Experts of a small language model: 12 layers.
Below are experts of layer 6 (counted from 0) of a mixture-of-experts language model. Rows are named router (the router's row for the expert), down (a neuron's output weights, with its number) and show model dimensions 192-255. Each number is 128 + 32 x the weight over its row's rms, rounded and kept within 0 to 255. Numbers have three digits each.
Before each expert's rows: "raises" lists some tokens whose logits its average output raises strongly, later layers aside. This comes from a sample of Wikipedia text that the model never trained on.

# expert 3
raises: ", ", ". ", " ", "-", "ics ", "old "
router:156186043088173103113110116137120158084100140185127110152109110152132111141106113106156191091158164128090088085133230077085132138076079160157132117120139105152157157127159118119141169114165082
down0:092162159150127122107186079109123129145153134092139093177145135135085074128113094127102145163138194156119076134102138165159081170086158179087141107090162108159112087176134148130079133114147108
down1:151157149142101125059125148123060100118066142118118169087104175153126214152196133118129129180100116182185108125144092125116149118142107080129128124099191142141092081180084125141051144118056171
down2:117113091105083090137150121195156115146079114131132122158070136101083135139106107140114092114132124137082186143197156076111116139190161128082098159160109129127091117149140134127099166117054168
down3:112134188120129095108132170142140166140150135105184149163115133117183110106137067126132098132112092109083073110112137100149105126205176155113158095092086079135120189110169106078112141114147156
down4:139140111099106133110146127123114091084144131136120097149102085142126080156118113149095113121184119111113175132167138120170135205151169154128107174150149143107123108174101108125152108078091139
down5:075108211137133176077155160116176112098098100142096160115131173150107129082104051172153107156112101126121124135104145124155096141174123109137140087109114145115095115099128123153099121108146120
down6:181114096131165113213164128150152134125106112143119132076195112107154110071175131108072103104078113127133133080095178128120130164077108161088165077106140150136088091118185116173181136134074166
down7:114098162138121181112114035123114171158125160100095119190149115082136127129112084132101183139047137171059135139167095130072139139144110142168129133030137077145078138134130152108135150145154093

# expert 9
raises: "in ", "the ", "as ", "on ", "ar", "at "
router:134119158108132120106125118104137122137104085154120147113109083071108145089118120125107155152135131143091096103135152139104117155086133115133056102081145043135149140120185173077165102173124158
down0:129029090139127123122149130121092142148138133119119068103162103112070149126160116133142120120120132116129163120118107142127136103139123124102138133135117104076102150145141172149089084144114123
down1:122109095104071174175155127157102124162121123136087150109115094138182100113133148125129146096119128123103104074190110082116182173060113150133091145171108092099119113119162115170112130092113113
down2:083160098160162120201120183148131099103199131113084154164125135193137192074143193164153121143095163171150117151142063168099123142117116136129156084093136104120076121078134073134097171110153089
down3:086151202188115107140117112153175124130141087125115119170110118091106078132138128142118085130107140124151133115126131119153134119084115135128161120122046154136104133126128190132080144117093166
down4:163102164127183109121106158101075111153173160154131124096088123114121175105136147140154122144088101105082150134103118071119118149146132139053090109120081158102081152180183087111148127143057116
down5:118116160217115120128157159112105141160096154140196133187164118116124131074129178106085165113112099125112099158057131100115111148138142162080111129112080162134116180101180115168125066106101133
down6:088095114206195127132158154147160149146082175193111120113175131114133124144151163137121055136158138113170137109106139137220064106103161182087145127115094126132168098167232120119124163128108096
down7:136128090134156146098168119123126155129119128117159120120108152150133101129144099111106108118116099162128129085127130078123152084199117116122119065055089177211145160117144054115181154189088139

# expert 10
raises: "of ", "and ", "(", "or ", "to ", "- "
router:112161120103145096122075154127074152113124105112162096145156113060122062115070133101120146126138111145108140093135140129082110166125059092099110137128161059123148062105136186084121128107208169
down0:142205084154127154076138144123107144113160123138106041122112112060095143104065165133102124110093117125126112139143102154127162181142135109127116124096134116147136160094072068178108134079175180
down1:114065058194160165117143101132101101102130116107106107092110165124135178074102143112135180094113098146122143148140152131140116137177140110094150119100153126176103170158102124173118100169147156
down2:131138109121129174117116117090149095122112155146060084122152129119174160127126163102142105189152183207148122137146164124159070101111153151098088147169090159117103142139132091115088115159141091
down3:151074109110103204098144138217145106101109175142131119148137116072096101145158171137157129104138179177134078129118127087106163149138091160131071109130154155099105108068133144126163058179164130
down4:123160100145157065108122190124143137101159139156092174146157073161150114125086150161129132147172076145128090090094150158164158162128136112139158113077043143138144136087131094073144116154126066
down5:157095122165147151180149092096138148122144116140144113144131141153098114158159141103148104122110141165213124130162126067073166144088116146065080106116121144140147126080096102123059164114187127
down6:077120092128101115113161146122115157148137128127120104088194134106086120080160156097104182137172125110114114129185098129176112066049174071118164116087105113124098107144145175170095187158128162
down7:121165177158019101052076123148152044133137153099120101137121105148164149161115117126141138111092143143080105170037163171119079083135095189133119096151167094135164157090052185143143111115115147

# expert 22
raises: "(", "of ", "and ", "in "
router:085138124117130070178100109114102139110135108114112150098099127125098094122105107103142155117081192129118149127082121113130200102155148090169101111085127125177143088107114111126156037140163100
down0:199103152166113127147149129110203140116127130123116107104185118160113124112108140113117120125091119191130156049136115074116114169052150135161114070133093121115133126089090124080148125060144154
down1:130156159151107173089120108123097087107144121096133096048121122094123159183149118123123162126137170122083213096136155123134208108136123153062157162177102101139146122123084097071172135118156127
down2:122095138144122081137098137160151162126150129126100233151134172112116153129178178102134186093158059153137082148164113167170149164107148135142146179067112154130141110134106137205197105132099152
down3:107118112114100067157111141131106121126053135113145131115123170122161130149106126076152094126113155154172109091097081157120166100148198076108100161136112166053119152125151113083157116168144136
down4:135114173104129072137092063150178171195151143124104137123084150133098124165149154108142146064190135148102024139118143111072116119178131137076094137110162145183115103168087102060133111098105091
down5:154137136155118132114086089085121138132112107067178142095127107158112157154086135154146077151138067145180132125115100126128159081158119196076130148128130135177091127086141089088172117103137145
down6:206102144176178101083160129150124171167155131078140143073130153115070167124075157159143109157124066126082156063157134111108102140116110087106118143144147075165075154113187105157121132132114121
down7:120093100130124132127069161074070133142075118107102129117082118117159102111115097176162094112115135162196153119145143157151126125119201153176079154118133105200101168137111070116155113195120149

# expert 18
raises: "-", "er", "s"
router:116133143088119092141123114126122144123173091136157096185125141118125084105150080146087179122073143171095112066139106088095123174146063098141066078145174121158135138090145166094136065097124138
down0:135181125130154103127124156110136045104208175110113167130132211110163102097148099173103186128113116132147115111079083079136124105115109124133119124155153174137134154132161177113082098096029157
down1:105166117105193130107120119138142175106107084110092158143142127117104106071073109142140146080138155101093193085081130115142111227120078092154118158158147139100113143109145100190092147116178174
down2:101141140153146095136130226091067091121112180108088117124184106104116097140118133108143063126126157197185119141132073129156121096128056135119138081182113179120153061159120120145178138139134097
down3:080108184124088154121104043076153140184129098108143152078143076145185115121079096096118138133119133196123154132118170151127094127165117124166139136162078122108097097144109123129121120135157106
down4:167164165143136140140095117124176173095154113094139152043125084060123182111115110109102118117090140102117096161136134136105099118145171109137145146040158070131126115125153159192108166157137111
down5:123157081086155178120146171116165170125155128102087087147138171113095065138125142158125086154143100112095196150129169148102122132122106155169112141066131088119134135195150157226102169157059122
down6:128136118110162146098106161115120156127095092133107130109138081131137127136037185144076162153114150126132076085116170160086056118160129166150126152196145140099130133076100122167130146134153149
down7:058153166128085127099118093098070091098141110150124125144144141163093134106138157114150157135114162151117097104142141154170113131179182131093143127111143132142178112109101113103136116117162163

# expert 11
raises: ", ", ". ", ".", "-", "; ", "\n\n"
router:125186159106132059151115133099108177119086049156105165177130111128072110098151118092092148111053158120102193080119136132127191152123139139156093110099132070195136141155094133076116116124156137
down0:077092054118125130150154194139084070138174116161144154154096115165159110157143096172122130144115140114058129147098080170090117122120115158119126125102159105159141146158089087183128143097119086
down1:131163106186105136165089118098070111133165164100186132109160066109126099133141120090165071119151185175117213126127114114143156115176170099137107123189130125153119123176156100117181137135114162
down2:133108122132081125124118146133129172110053090144111135075114123137183100117117170120141127169114119162112197095102111112132121079187106165010152151136084076110122141086164107099150153109123130
down3:091165031116175080103137106195141159080086139147110106162117128119165177103166157116169104159135107085113133163138075104131130146163122101134166094104166151129093123032118139146134085129048091
down4:119177151089150132041153125124149132066113110104079163150104128121084150114169092160117168102163073109109144144112112131118182115124121076152144141183105075114021145177108150089148144094096130
down5:109106143112123136107071106079115160134138110109139178124134126128141182090113132080217153104120110107110150136163127102125135149161120109145135147118155128132100114102073102079093112120119150
down6:180077115069139138194097165144184088176146131121116169112106086089177181099154122107108145170035086127121158141109147153153124070143115128146125192143143150150153131200185072136126107091145087
down7:132107129151129146141146157136106173175099100173122102164139095086134177083126136080090128136155092147101098168140140126109131204069092167074117124120136130152054146081141171111165103161186166

# expert 21
raises: "b", "l", "for"
router:114158117099159073123108131126121154118089095129062128175097149108082085155158124130211141116083193141111094116111118137092150116142128242132084122071120092133149157106117146102077174148127108
down0:138127163091155112093103148157138034091137040147136107108163099138121118142127151122130127093161169182077087120124127127118143145091174141087127098167160092142106143120144079120176145113119140
down1:169100133175088108178169146150141129115161063216103105142139104151101109174130096159148053139137120122147132144109170115147068159179148114116167096135141102145168140123175191109100114176159114
down2:109116145110131159174141151140091177107079127145145140145099126159118161121145125127113085130121123114094090127122152132172156065136144078084127177142178173110133134143109162135109092138171143
down3:153110091160182152152116120023072148152095120070133166194130125100189136105076084095119168138157139101139094116159151150134094195119156095161094131144192148109117168162157086059128149129143118
down4:149161107099183110170163145110103077144137137095123100072099162094097166127105135159110088176129172116136144129100145138108111134193080126132157151038165078130138096082147119126080128143119084
down5:168145166171093165143125109097131134104129142102144136164116069098098170146152177107103181153177158111107156126125099033104131149072131153133135125087136101108117123070147126147155169202101134
down6:163121144157145100124112102169144122137089137118129129138078186121161156143185164065093121131192103120184184157182085110142148135096174131147101147110166151092137101100156138142115141129088120
down7:195156174161115107140133164113160177076096104131130092133109127095064170159082130099147121126099106114213142155171119075111090048174126148146150134098130121152118119107149167091225132112101144

# expert 23
raises: "===", "==", "| ", "- ", "(", "The "
router:118157144109149043127164080124185157143066072137156078109092128139114104142107064049194151080093106129136155110171188076103146109163147187172082130140180086150119117149104121046089177092168126
down0:113128155127117118079132137163119109084121164147141154168129151179141125136155157137110174114130117117149155160132143101154100210130144161129144137127122086190190147121101156164105173121112118
down1:109122163110128092111158085117109143156144102137128143133107129070103069132142143150114084157184109160115168134157122088107129141110129108144161150110103106171156180139150114050119124138117072
down2:091100123122128104130129153145147173079227135107110125091075111132161082110118153131135061094114143160076146165108142109136122206160094131145159136164113115114104087124108077169120135143102104
down3:106194182146088206125111138157152142062118137090095169157152157137140160120162165192122151136117114134096174071100140139142122165069113104112131141119097109142186122130141123130105125099128120
down4:177149160165107089146152205129164178127145157115101147142200133135061147122140063065128061115123076100082135190126121117130118172097114154141051102117161145152129087082082075112163198177095162
down5:139110112186115081153124127124163148104118095184150104064168069137098091173108141095071177067159100107135113090153131146162110139073094164106093169094147140114034146135114105152079114146132156
down6:158141151065144094079147134136143144140058067084107076144113121092172185108115116106140113131127094125109157104135163157141118130140144137154096113161114109125111159161125133090121136120083147
down7:154065164095162147155194085112080143117120119091160153065087064121081163178130107103152153148143090137090135133093097175144146138129095140072057156122173183127170192094140159113134095174061155

# expert 1
raises: ", ", ".", "\n\n", ". ", "'", "\n"
router:169137068120133111117159115110129158181127094153105130116085116161106134161088132142075099156087139150090161061101149092090128104128125104165128154110132123147180155145096126068185138096174109
down0:080120111109115071101127130144134160109091132162153161161132151115125202127109146151160118131249120132098064126181136125113087153061133116103092101133106126132134148142161114117100141140127110
down1:133033083187193128115147131047104124159169154221120113132123162117145153120118138169140071142125113141176116094109114123111131116136125086118135182109126200089112163104097099124145149152071050
down2:128124137150147114098142189133117143097146129149101125148214145066204141143169074136110147114153181167116097136092154149144146132133148104085123120113088115131122112156186155205180056087141080
down3:133132165140142147131100140150166146153137132079116115132128120138194069134147172149106200101105130105178091134168126130115094156134150159128171159118179154115141088031070079182123129142107135
down4:097134099111177197132150122212160070104130130102118141117163101165114164115186150100132116142159105144101137134122097179086147182043122195150056095145135090136148159094141175119082129118102123
down5:141152170139105174080136135156070103087110140123165098100114113210140124129138093086099114130160119099155062130072102148134076171180071136144108080121137154187174111116192115168152167124124122
down6:106174113110091092128139104140127108082139097125106122113136072176114016205099143100117137097126073130098089111136088179147092081161118148167119141067110153195128102145223088095062155132131065
down7:116180136201150149129130108134155125132071122125160105155178166176136100120102133169081105178116113162092148082105161184077125134119172157133072137106135139121118153115162102126128147147152131

# expert 17
raises: "and ", "(", "to ", "n", "in "
router:079189121087113113140122096159136169139090041140102131113068109158129101070104110093078133104126151171113138069121166114138147135136119181162148151086152086191153092126178128052144147088152134
down0:091130114155139120144118109149063140133097129161166161115068079074147143213146134135148108127184098131091107126130166097126141130109121136091174097108115089135144142150146158147178140155122128
down1:186066181157117149108100124089176153072136144122180174131095137095156090136132156118138087078171091123138110135150109101093101120126103126123104155190090149124165165164122111171118089112127119
down2:150130081060102147159131077125112089097105153106135102144133105114125195125179144138146153195140163207150119137133087129164137125170041076162178136109128132152107117195168133087143105186117080
down3:078123162112032119137155132121181088180117162140134134123126145172180116164053080104139098133116138125146165101118130128148129138180098074108114189151082159128146131141122107090141156121134137
down4:115123188112112132087152075154170154153137142132057169087176118137181180109154070152117060136154156069170136083135175142139145138147148105121085134126137102091148217130220190113116133120123052
down5:153151158155182153132156070107154143181116115148139117113126169107142085111081154131105122149137100144098083079131133187099046124180162153105091138153167121153183058091114139091148120101214118
down6:180191139065144063093063173136145140112146138084161131110205166160143178152127116144119121125116173149162096115154113100107114082144156108103182132152117116115138145125143114150145145144111121
down7:126157106135141142159149086088128090128130171119142143160148156105158155139101100144151135115078145085166114114172138137146133104110146147145106099115151130159106203189144091134110110081123125

# expert 4
raises: "- ", "The ", "Scientific ", "and ", "= ", "("
router:095184146067113117093154070105062139127141108165120120148115123096116119109104139102109131100171129149178128124144207145128159176184086145109105082102150116165161091107117174140186123103137184
down0:112133101125146156147169094105084149184159126172090118123090108121150149106083091135121132142147146116141137081108126069138135131152100097181104151122121122168086157114195131090166075115141085
down1:124173111191137081151223093123071147151164141117102100145088137108052191145127131122097154095129102072104133133123093167115120217123091134063148139147165104138116138136082159128177133082059164
down2:152167083162087106118124128131191119152143101146087102138154145085149097128136080135122141155136114138148125135134173103084140079131190087137083140171120115110096137174071136084112095186075202
down3:113125113053186146181176161135179165093140155157206145095120129110116156174154155135102099141155142147076077129173111057083127139181085128124123074080092132131105127088138116114214140124126133
down4:129048155180078188140117120121107102150110146115118101088138117159117139070181106163095191183098162094118124164120114112168137129102164153127160107165158176102098137150136145114123114140143185
down5:134119151120071085146147130138139145207053132101122076142147135097112100154099105146107106150122152114196139167129132146184118152188110168147111186120161158190114143180107143131094114145168080
down6:124180095133142119112112122123150167119140089124088135106155153103155093137179141123105134093077066100230143164192168110149148177141156205115136139176140109175070120145087061158139126174124041
down7:158109104084167132109131146115140151118073209137112119114170152093166090080215096170147162149085103147160119128079140157157079065132127121144171119138127143118129143078122122127131137107098159

# expert 14
raises: "the ", "\"", "un", "in", "a ", "b"
router:079134139101145123063153098144138107115056096165113108153086172099104122081137118109132137097123133116123125097129113143120129159102103110143091121134130110161116132143196120159116107092126157
down0:122169118098078134138110099103093151146140098114195091112194103158103134103107133160134131145118137087108129089144193109145109119150126188144158162158091186124116090026114156127116106103143083
down1:152150157149088128093141131118167158075130157175161150151153138094116145121118148140168133133117116155060128142146151180140151176237132115137118105145162151117110108168149143130158113119200125
down2:114179118107155142166171121177088111150102169132098116109152095121121160069108122154111094167145116068142128032095072141152124102118114107108093229125133096121151143144093157193177111041102139
down3:103181129137174140153132119144145151145118095126164136149151154151081100086069100132133098119148121101161141096129179136179097083097098159120220114144095164099112116108108108091083160103110088
down4:125076133161141158084200115084157111091081130156139140124160101122168080119101116120149145122104110078110154158130067181127116138176094164122131111125108155164158110108175105160148140142130104
down5:139070161082116136096104100131103140180122137146115133084148076146107065202129123091111136129137105103168098105165106108144150154116159145106155112157147133198155161146145119061119146195104162
down6:179129127181152126163193152129093160167084087156180174084145146087138119139136164084120121115147179193109146122110106110204085116147101127126188141125140129102112153131124082125144194093139143
down7:166103142139148121123198074172098130147137114169152122135087159132139121193081140135177179100168111164127146102173133172084151076147092112110149117218097173162172125173119143131104121141169141

# expert 16
raises: ". ", ".", "-", ", ", "–", "; "
router:081150089104103121122127095119091142075114119166118143147127113156102169157146145126094169109090178068118109101064143121093152165175087094108132087116131096169162153126120144109160184148167177
down0:088103094115148145078066146129125140087111141189153184153096159153124120074180099103148144142109094119147210097088101131124134106160151117144097132101131122123137121100137111049075119138143087
down1:107134108146127177136134153118167147183058111162149109147118106117099111106097168078054140115063120095127138112132144078121186164114152085103107126110157143147164163091065176138158181118066125
down2:044175158124120114104126136059141108120134069121101106142138080125061142178124173162149138148162104086147109133145118157155080135143144106121140154139151153140147108102108123172121174106168120
down3:121110122126121159089126109091155113146148128095137067164102116132123072175121156123122138102129130085153102140145078093053144096148211104135177114095091131109097156155126142153094123139143123
down4:181158156090142092133150124082115108113120088103109115126105115144088156135102114054139198154076117163134122123109068220090128101090147101133085102193090194168094135104102074121124133109125175
down5:086127087128138158153156147144115109104098180077126136205106116158098104102114155147162112104110141094062158113172123156106107145167144139167142144055071094163128149140122167113155156090141138
down6:136076114083103069136128116096150157117115111116102112084129100176097155083138165145050149091134196122085118177086154164071076123100138112134147128153218125132144071129136173149072112125103126
down7:196094102141175152119096137107059148129117141112171135179114097054057184145112103128146159171157103095146152138164100055146210127148137081162151069110109151170142144139199117154145111113146143

# expert 13
raises: "c", "-", "h", "v", "in ", "b"
router:086119098117158098131132105113122151114096104202096181143111112140110133109140118079053175123098167178135189134125216073104117153104107144140109101093088147159115134110091107132154073144135148
down0:079146066132072128124125090142124120091160186117101123110134140143116133120157187109138116181100132121086113131142148184120122156090109154180105124142137163158181134101172128147123118150147132
down1:178184105096154090130138092143073090147158142134146149141113124119116080080155128137143120169086125085066153117087148164170215138100167171134072136121160106124105096070155159110150155084144094
down2:128206140144121121141113143197074139138114104130153097111211115140121119091153122124099158099092128047186100094139148087166130201133113117103219128062125158167126101121082128113130146123115091
down3:117089109123098122108110068127099153129152102148213123125119131139105137133146094069101103152128136124107127181090069087115167064121161182139093082156053140104045113052131146085089120186080063
down4:112096140146097173103144147117144149165125078134116172148065121103084191164122066166067130117161168118160144165124214111106140151106106078092128153127175085137135166165129123167161134168100134
down5:146116122112113110128147152099085138113106097143162133109102131191141173110134054154111131144159101138114100117155169136136167125213103096161133160167130131144134197111158099107092074114138194
down6:128119178130062183122144109107186134157126132112118100129148136075139113137132100190164093089115148148155093130168132122123109105052131134100132110118126130200095138146132042142180142134155139
down7:121207123155204093127170147138124105140097175130090131127111151065132162163140118131126137144127114103108100170140102166056132082138108136077098071131160159117102191139088154128070065121135142

# expert 15
raises: "in ", "the ", "to ", "on ", "as ", "at "
router:127187122125079116133148072102146135101091100146096119143083098094097152092083099109118107101143160115044059098072095164139118102174135150150110137122126098106161131085231184084116124071189137
down0:104097138128131105202105104105161154175121099191111131127193141120098209139098174078130126127134140155092134126114120125131121153155121118137154179132171115098117054112130108089202145110117161
down1:080129179157101115142156187100130154136177143098117117103130178147167097123157162112169116164045123127091137157124123134164154169197147118144164179140100124133146128150060110041142160076106116
down2:161137124132087068129094129201109085130169123115096140183157110095144151113121117160111099166164144175146124160104060154110103125215129110161114204184176106123183177214128145132088114072140127
down3:149158097120142091170122108151130143171156106143122141133172134060086143073150101133117171168153169108114102173158159113141164131087113114113167082134161104125114168133125082131137109188149137
down4:183131108108124124109152163112147098102107204153103133145132083129166124077148121154123154204183131125125096109098086136160093130103184096119077082164150100116104152054156120113048081158171148
down5:110126200089113136124170132205148164191154129131142122109113154181110162095127196219133088141113114138177057124134080109153129168139160150121121104177142119124112106100120113114093188066067089
down6:167122106056146205103161123099172088106112130127150093125140171158110134085166190103143151062144149127066120116141125156117097167098064042163094097121091115165130126117105080082142121204111125
down7:130148158123138128179120120127099131102204194157183103106065167134137094134101104144116110173122106137111210122152138185133106145075129097167172115092095100119088158137147135054141146081136180

# expert 6
raises: "(", "and ", "\"", "d", "re"
router:099141100093176146146056083086080184145137120136077159134094096074064115129086089140162151130121144183137140125128108104111170132119125096161089121090166101144144084098125181099159145113147134
down0:140084107153187147134084123118100158089128141150116166120096111132128097091117119169090127128120169182114191141158136113158155129104228160081133098133112119117143129131119074085160178155165154
down1:108131076098127144155139066087129055162081155160138114163084144179111091101105185126113098139156095128142125105099098139154153140133124141119133131193128097105041147116101112135164117101073181
down2:065152166109112095091110121124122120141128159099109172054163116148160125209111150160144079090068114097094156079122064157098109096080084160166103174128093116090125154060103061158100129101194161
down3:135097092141113145139166190088102125166130092088115138144135146117101143103084134085132109118087121122113142088171117132071086157126108202148055117133084109110116077124125128117129103100183147
down4:080117111137162142140141111098156082092167091124097088116052095164144116118153132117177094119150133121096086123130118124135076185103113145100130099088139129129126164120095097111153094134179172
down5:117127108125146134126173118109122138103136152122135187131120105140120097143145134143149139125123145127079119168124099144110110116143052078119085105111145130124165183141166112139138150140181126
down6:125151095156151135132124136128110106098097197118102171105140150105094138144114069062144115130092125136146111177139147143103166158136148131057138079065147125088082127111139195197126134125132118
down7:143146145128077102123180188142164132108103096139107143162119172155148063111106105138115128112132143095124174083116129134129093163177126140130122104147145159092130116149115182179159146118083139

# expert 7
raises: "the ", "a ", "an ", "one ", "and ", "\""
router:123171109130112139079132127081153147109083090164123065128095149083084167087097085103106123084146165135079048112133116170106143091119135073143117122115154119139109187109166139178093135157163181
down0:131129132124107141177074104156142170155105174118118146182116207203179090174146122156105132175144128187086131127154178163146139134110109154186149131186191127179111108128107155121154113203134102
down1:117136159128099109179166090129119193140198143118118089107195118122067059133133132124093101181116113138096157066092122126135109136146099172089085108138191169165182144161143131128177113131155147
down2:108112131159108110084134131113095041092171149196146186186150119088127098094191192149163117131091175157124150223114144138149099105098139237124125061130138099133133121176170137079150153123113129
down3:119098109131071112148109102124188150138168145119118105137145086189106113105076156228144131150117090144136082113131203110139184211123129089117108130080140128192138187125171095132193085117072119
down4:135159095143168162092198170170134125133102140111088096164204099127146129173076150118108209131160120113124174129131141119119107157128127152109195126110107127076153150137189137103175173169102124
down5:075099078098182153090156138129105145092089144137127093062112134114138137149149104147132087149188098213118086120132137151073161054119170136131110138141097109169142145105144162076112099131104127
down6:165116083098115098091138188080125166091129166113179173115186145100101180163127085138101137135110127128165177149118140141184163094099134161115103160168108097164135147120123130109178230116180214
down7:084174110148129084154087172115075136133136149103139175122170158113063152143101134142118133141158169140139187124174148102140073124050158121121157125164135092114174089076128168107133070117143163

# expert 19
raises: "b", "re", "S", "r"
router:089160117144132113130111061087147150101058108136112138131133106095108139079105037115174127071126169192153111101128152101113168100098144107158046077114166089124156144117157161119150100117123138
down0:125142163183091183063143140114173109164127062129161067103131113111128135114191117165128087164127168110111143184117147072115109099139177102119150091161105090127141109122119114087110190107158118
down1:126164131168135134095158135144155150110139117136092122126095035099115143162099145127118124087099117134099146104156085137171100052071152082152108189134137166157159098104155196081081103085117122
down2:123122094171136172164099146123185140101153162123140085124157113107057122125136093163159125162139153121148133136141133155065129141147098183044143118099123122124151149085128089136137164121115168
down3:147142120106123114124153180138111144150079148142142134149152148085131144073091141149079129119172142114115131127031101144098126082099164120079159136205087121167114185104120148115147087155116082
down4:138142062132116110093153109106171115115138213145123137171178107089083130122134090156121187124097121138111111067146137095134091131152132124099078138150111103064129194102085143120092143160108113
down5:142142124108149155151133194091149111124090100127133119031080164128170151129161133149075114149127155132153058190063136139127118145111116076145062092137137115148160107136132125121144178128157124
down6:144099036091211140146120180163115056137188117127161092167180126088138161093091147129129140149173065131095102123190170096114147192166113121129148110120100064126128188134147183176168115108125059
down7:049070157122139111103175152122133120191097214103032168115176176129137112156145136106094143084171146171155156115115162116213091105194121116137151122089147129155131126139114077103145147172110208

# expert 0
raises: "at", "ed", "in", "y", "-", "("
router:055146125103132124124070090123092139111170065147122147161105099080066127121074144096132123118100142122055094096094116106113165138095094130104096101083161076117121104102157126149135136128137163
down0:183131083113089113093125119126130139099081143101149173121090071121127214135180113176161164092162091146070174119190156096186111103149191129112121137150173117148119154112124093182212180155166169
down1:173074126085165178056183105084143216140147110145085130094092145151133147131127106123146125134131122117132120149151085126141122111117103084138105089186169105159094125149153174171121125134116093
down2:087175107143098130188060084100121137076159097168093146113138145178101122143109137192082096164131162111106138095149117110110125074102118126134119180125133124105046141132122157152091185164124152
down3:068067094111143110099149146150120114115179131171131139117126180123175132066088106161142129198160165105120133120168109087156113123110103137138133188143045112134171125081132091116136092132126135
down4:049082142125143137181085142121050137121075161118128076146158130127093128125109109172113132152149190165071035115083091120135133108125139132126048133144067135122080161151124153097124120115114119
down5:112073104121111131135180105168160093094061130180149135105126136108158123152183053130129134105072153128149130090115190162144087118180103098120153165108069152116089147184147168137125077088091172
down6:102127088040161098159094140096123107095081129089159072116061145126087120192096120065129121091122129082109110151109128110119142118129098114178134127086119154134163139121131108133156135082142134
down7:104096111093147105151085118166151149155153093128107072101112087205134120115078102134092092146117192124145158114157120155081162096143161154148091122069163138157158107122124153081078102114123133

# expert 2
raises: "it ", ", ", "\"", "\n", "\n\n"
router:148130118136134140122161105127156195095096112144163124095081143157129104122143130102141159122115151156094107097150134059096165185164092144170136130137121110127146148121188132108198139146162160
down0:117123154144071144135162126117149166103137112105052126087153126122153126141131138127151137114130164111179097080100103104148139072122138130142160137132107140054092128130112133073084143108157127
down1:080129134123064113148103056079099087091175107091188113146157138148069099138155141111138170146125133145120086135071164127119104122072129100097094086153120104105193139099089162178109146107152167
down2:177145134097130086150155060131102173088074111184158063103142120091187136143123157113146148144150118159139120151164149134080101107082136153127163101107146142086164085128125187165156123120097137
down3:146159126156025085095110135141121122079099150157129084102100114103157153122158098102151127140106143071156118140204121074146222124142130153147111178114077143085143097020121147136171098184084136
down4:106125163083155118099210081097141132165153152108091182164137147128109145120115111082160100140150112128141071123177126191118069128073160142151054139085138195134079187110112103084148136098131149
down5:086178110105086138133145148121124101137133199061173141145112135165113077114123091129149158149083182132166160161163150124161183128123173133140150105062147089135130115115095164120082182131093097
down6:159151163166148136093195143100114098117172133155136140122161113131151099120148132146128135111119142191079105097123112168119132144136153147119126101084141160165115152108112185168134086119132130
down7:139152133077138113171120151161167106152136145135191174132160159160082131037194084134146091120106120142141238155158079105160116153118121157160094120093102160091161168149114158133143141101080152